config.yaml
experts_per_token: 1
d_shared_expert: 0
router_score: "sigmoid"
balance_loss: 0.000454
vocab_size: 8192
optimizer: "adamw"
train_tokens: 301900000
Below are experts of layer 10 (counted from 0) of a mixture-of-experts language model. Rows are named router (the router's row for the expert) and show model dimensions 96-191. Each number is 128 + 24 x the weight over its row's rms, rounded and kept within 0 to 255. Numbers have three digits each.
Before each expert's rows: "gets" lists some tokens that make up at least twice as much of what it gets as of all text. This comes from a sample of Wikipedia text that the model never trained on. Tokens count by the router's weight.

# expert 1
gets: "s", "ion", "ation", "es", "ment", "on"
router:139154143141141131108141135131125140112117157147106158131160150105123116121129074129147119067142145128105167097112185136165109096132109084135115136110128124136134136128092093126114131094125143092178125123107115100121161155144164157104157119151145095114158162111132140104149107127078163125

# expert 19
gets: " of", " with", "-", " for", " in", "="
router:158159112120120159124128100118129148103158160093111108135130175126127118124088092115150140115177135122111148112127116137183133093132113129138076161116156084124127123131084123145095136139104105170114136143130167128128112141132154137144140113141100089140148120093127103138127136110081137141

# expert 11
gets: "\n", "  ", "|", "-", ":", " •"
router:167128125146139135161128154087127174130088092129101157094189146152129146097129133125117111153104148138113141082103143150149107111085136125133082146122115123113158105124120082120107120137127110107127134144112142139118136183126096112133156122124142168124166124123134100116140145137078115112

# expert 20
gets: " a", " the", " as", " of", " an", " more"
router:116124168150127137093116104130135118115135114124097102127138124127128126174147109056146090112144130104120125112132146118136141140132095103149115133073139138063146129158095136141139127102118129167166104138099170142128147147123134102107173123123111147104088135093109140151148096134113156155

# expert 13
gets: ")", " |", " 0", "%", "1", "0"
router:178117126143098114108145119166129161114179078105101123078114134107155102110116143136146116098115155168117169130124131136163117127114121109161109172104157149128127065116108101186138091113130144136110140161144119161101133149134134133127139110155123088111099113104124125163130117114146105121

# expert 10
gets: "\n\n", "=", " the", " =", "The", " The"
router:156147101150101139152140136133133094125129167100095142140141097086135108107153106156131108151134175121115115115113126135141122140138084086109104167130157107155110151141140112160125142124109068121139099132138149103134135118136154126071105081133127112108143137134180096120135082119078157126

# expert 3
gets: ",", " \"", ":", " de", " The", "a"
router:137168150121114105109127092155177105075141110127150156079160116154137081116132138097149139098179137109097151100128144093123154136136077119140119157083108147118130132152082116144109139138152111117125123162145136111150152132134117130079114114144120094092115153141164103106143113141119115116

# expert 6
gets: " is", " was", " of", " are", " as", "ed"
router:150153154121140134120140126133131164081126142142107146100145075108122079103125101117125100116134126128125156081105157137119103149145128117166131147062121129135168116145090132105098113099127099118190106144143119103148136145126098122128178139158141144103137153128114089119151127130112131160

# expert 4
gets: "S", " C", " A", "M", " E", " U"
router:143143115097143142112135105149162145086128156112121123132171156117128133112139150144158114085131146135130145083115126088166127130166147147140138118116131129101147101157150112148144124126142139111104147188151119122131126126132157120092117091145152113112135182149164146112158095140119098156

# expert 23
gets: " and", ",", " the", " or", " but", " The"
router:185121144117157113100104134139145167126127158136111088133142119104134118137091128092169100120140159125084156133128132168170147134134135148151105123149123142118103151151111167106119094109102107113128144116132163129180168148106075147100155103114131104073135118118126154111186129160113127092

# expert 14
gets: " (", " in", "–", "19", "In", "|"
router:173154122102100140112081115147113148089124162121149124113147128167129142140133142113153148077153122166158117132133107123114129140140164085115144193115101103084144111142129110100130097130065071101109122156108144129118119113150154101110141089131125136098082132110156096141120149115104087118

# expert 9
gets: ".", "\"", "\n\n", ")", "\n", " \""
router:190148124114133088090117098118130114128122146113111085114128132156130154080138088116158102137143124130112149128131162132154159137137098071196090142112153132145164144128129126095107111053110141115176156159149133109130169163138114104122171104174118110127131130149177152121147073125107155137

# expert 7
gets: " |", ")", " Total", " Team", ";", " Party"
router:176116152146156117122090138163138177139093121135140162118117139148142143114098107080144130102119099097104089108118110142164139121134114119136138162123148140127178107114117139188113138152123136105111098153143113147127091167143097132073143147104121120133139147135116142120164119105156125094

# expert 0
gets: " |", "-", " by", ":", " John", "|"
router:158124164127157133089116140159126171133138133093098154095131146108140107134127117128157143114122111100094151120132142118115163115138112106118121117095126120135171147158100135069109135104093101084154116128128122109145155175113101154119119148139121108124113198162137119076173105136131166128

# expert 2
gets: " to", " was", " he", " is", " would", " had"
router:170110161152177095126102073161139122102133157076126105122138171106127139083137116118137143122121125111131154138158127107150137130154113147183120163130174142077123144154102096119114122100136097128135165156145185176117134150169099154134133112160129115142157194127130128154129121140124121156

# expert 15
gets: ".", "–", ",", "-", " 1", " 18"
router:121143123131120142098091100120170136117117121099119120140142140139139123133126104121126105077160134096093121115130153107114154139085146125114121126073155093134134141152063120079114129121137164149179169134112113104136142156127168132115175111136105095142148113105192162149135128128115123132